config = dict(
    n_experts=48,
    experts_per_token=4,
    d_shared_expert=256,
    moe_layers=[0, 1, 2, 3, 4, 5, 6, 7, 8, 9, 10, 11, 12],
    router_score='softmax',
    balance_loss=0.00255,
    router_noise=0.3,
    init_std_router=0.0126,
    vocab_size=29640,
    norm_eps=1e-06,
    optimizer='muon_variant',
    lr=0.00292,
    batch_tokens=65536,
    steps=5945,
)
Below are experts of layer 8 (counted from 0) of a mixture-of-experts language model. Rows are named router (the router's row for the expert), up (a neuron's input weights, with its number), down (a neuron's output weights, with its number) and show model dimensions 0-255. Each number is 128 + 24 x the weight over its row's rms, rounded and kept within 0 to 255. Numbers have three digits each.
Before each expert's rows: "comes before" lists some tokens at least twice as common just after its tokens as in all text; "comes after" lists some tokens at least twice as common just before its tokens as in all text. This comes from a sample of Wikipedia text that the model never trained on. Tokens count by the router's weight.

# expert 42
comes before: "19", "20", "1", "2", "18", "0"
comes after: " |", "\"", " /", "}", "1", ";"
router:112152115101143116110107157120115109127115102146137121134108135133155117163140127119091118135126097162095073126126100103134105137198124093155157139087146123118111126156100131086138072111108165120123136086126118096132132100126126153096089124170127109137113139093127106138091102123143155128131166139093139112098127159095149111105111121120141141109128155122101143128140093167125116130131152165167139081113143125123088133124117141181150134157117085148124158103109174098153126156135152124070122082113081127155115127131116138110154104133147129114130139117073121120093154128128082099127158135144128129096116110125073165151121128156134084147137131160088096150131131145173109126123144113093134179117152099094141153121101105081105155125107155093176098085110121154157113131164106
up0:115120099126141124127099109136162124089149169139116129106123138116121116106105113160131104166114135094088131121111142160089124200119122125125112155108070117118127123171189124163076144115114118102097111161133109147131149115125142126146138164119174140106123102097143127139140098118105130141095109138111130106137126135116152199103157132168113124141066137137146178128134114143162115111158153113121113134176150114105102155130098074158107151097164118146159116102160136131098124142176121139161106125122143114097116142130124149134147122122091115162121089140152091112093127196169100126148088155146165138127137126134124138141094126109140124131118148173125129114130067126134099143095150134118101090136156134069133158104107153113122133126090150127115122134119162175132116108122169
down0:129149105132131134156153133166073169125107133134106134147125121127095112104111128119140138073123146100125117090123098124125116146098108120154149125132121080123105131134061128121191126138125094111123056098093163110138156120131139136146113087122116132096143085149135129157169106129121129128138119128106112136120105111130130093120075127180122105162144104152108084138099127095134140102121082130142127086128116137137164135086089142125136089106118107119136193135103117122093096141107088107098166104144106109141106132146140137141139177152132112140141134084156129088127173178115180096143135101122129122158088133131134128135117134123137102131148077143124126156155154144160150111156125120090139153145125109159141169170099143130153140138085116136134108129191115112102116120130083
up1:114096126148071103124123151100116148139185156123160149169117120114111128093116163149139139097145152137155129147159138139151122102130168109118109113130110138107117144088133096122102119152129098125110150092096118124134120099142130103109145114146112094086122138121092049190162121134148116163167132097146116115100148131088096113137143167123095100147099178147098095127128106131111104166157119110133106117110116138154147144164109129179093135120139124150153114138101109129129092128143130111099127082135131159104131150132094108094172134128156119160136140110110126098161090149138117145130139099150140112124113160098060148145115114147151139151153146138114127159132153183131099147186170143113139118113126160104124132139151158089094068094140082108145112123126140120122139157113154
down1:141121132088133155144105112068133147131150127091152112153093130169161151144144134137159091077119150202130113135142109132147130117125157104130153137112165137112134109125097132124149109121177150127130130148132113112122110174099080124135104110097122108149183109101114110144123120117097172079141157095181152127098120096078132152123119114112127147141145157141148164137113126085126090130138112105138127124119130109127137086175153101107126128121138135135119105067117102132137119142114094090121146147102148107121136109095123080136100155119123102196173134126155143149122160109152119134114150104117161140125120137111143111111133050100105135110124155170115101121139117152141143157129105151087147100137181143125144088128166149135120185163129131121143127152134112114107134078141125
up2:133140116093093142097162146116114120113164141105162137111167137148134114149157054106082128111135092141143114165115065153068121116092134174147127139146100111130146116108144090072107104158143110120081124111137150139097117121114120131111102188132103110163131205130103132132123132089104105128152107129141136111138118102114107110144137158117161124067150130118122133133119131157129157132173112124099113151152158145159121115116122115076163169115101107114114131109136115090148149108138118122119110110142109184128123137122111159139106146129109163097137113125119131157100167110106172143131145128144166107071111153133106160129134153170150138163123137082132151136114144133133105135126142138125096112126109128137104053094128108133108125101125133137109167083118125119138110116086120
down2:146144154099127112168141115131176158147113124088164116096159131110153104132205167105164134152120137122140111175134101114127119176131124132135153125145144126096096092159080147105090089113113137119179100125159114141124088147150134118142107139140049146093110085110111139142095154108149121113111113119151164130148156127111082121136111152112126159116089123143080103108145151143130134135120157160125142129152136145149095143153108110142127154119110181114117142092186123117154121095155119112099124152102115145150123129111116145125112116111086135117108118155179168146115129132122129132140117096157134155110175115134133139120138140132153164137137118102105119079122127099124198129097129150100160162112160171105111136096112099150102145133133128151161136097172168131112137140119105
up3:133102146099102135130131088133130147121101094088080108124138127124129146104133145162136136131129125122136118143161119135112084117105147120093124124118120135123188181148144151087132149107173113112100113117180133078116079130127162094100104133184095102080128133154100136140136128149113131128146129111142141104175160148140161142130108149145141103084110123117077125131124077116110135096122161124106118151102109134121118130110161118150149097104121067154125119113156144113123119163085156139112098132133175146145120103146126130174123175161078137132150171108124126114151067132140128166111154124140127139129102131067088108102125145105081090093137148126154137142156103148114113148161129179155123132067107110101110131147151110140110143133134136140155108110151095127153107145103113
down3:119125128157129135135134134105137101150091118159169112106122106127143095132114091125120135117150106119109083139119155104111139165128119101131139118151141152161152129131158184118127160121127132138097137111139122118105109129081096126090118104136153132170110121146113122184138114135116143095112097104103167143148129111165094132146171145121124117070126083137153066131107153111123089119093134183117109155107142127130071111136095145115122135136146116107141086090111147106119121105109161134088102130140170104166125124119182135154153095095126080147134099134132154129145129162101167147098104111125120144127121136130062104170188138079154102129108130124142121144133154124121148125132123136117093197113100139114142120137117158168117103064111108145121079154142163119116152117132129
up4:193113144127142172128119105110126089136160090110101106102119094122139113152142154170120118098165189155093141105157153086123078135134123174127173120127130108109141083096141106115142141137098128128109126120146120141139095125122159127105104148164124090089120144095152127129142145096144144168118084115157113142182134092116131138117111098139129152149122137130130123138130148157095125121180152126143103083116157141120128135156139072120137134158127159139112110153150165150136101132094159130129138083098102111126151128143164185146118136128103105174150117120116147158117118166132122114133122084131127166154120112137149123103121119158114106145128169129130126128141079116131143190164122154124167132118139171137127178133171143148096110142159100108097170095165144139125121092090122
down4:116108120088145115153152141088130102119186152095129132160131160104167128127126110102183125130144093131076123086055117066109109140135144142159115119107127151124132160152147165106122133114183123124114128106114110131087150177175129131132124127162078152183107141162140154081082110114137105125146129135125122094154133132131098101120125135142115136115126094108098151100116141154088173086112103129118106131098111126085096111140154148099171144150146121132101136068138121167141105158107171109108114153165112115116100093071133127115137121177134114111109152152110129111160121118135131126133157115088112164135143122113129109153150118153156094112108097095144074120141146105121117101127129125122127137129147132111159130135099166128111146130142143107118113122110180148120119143132095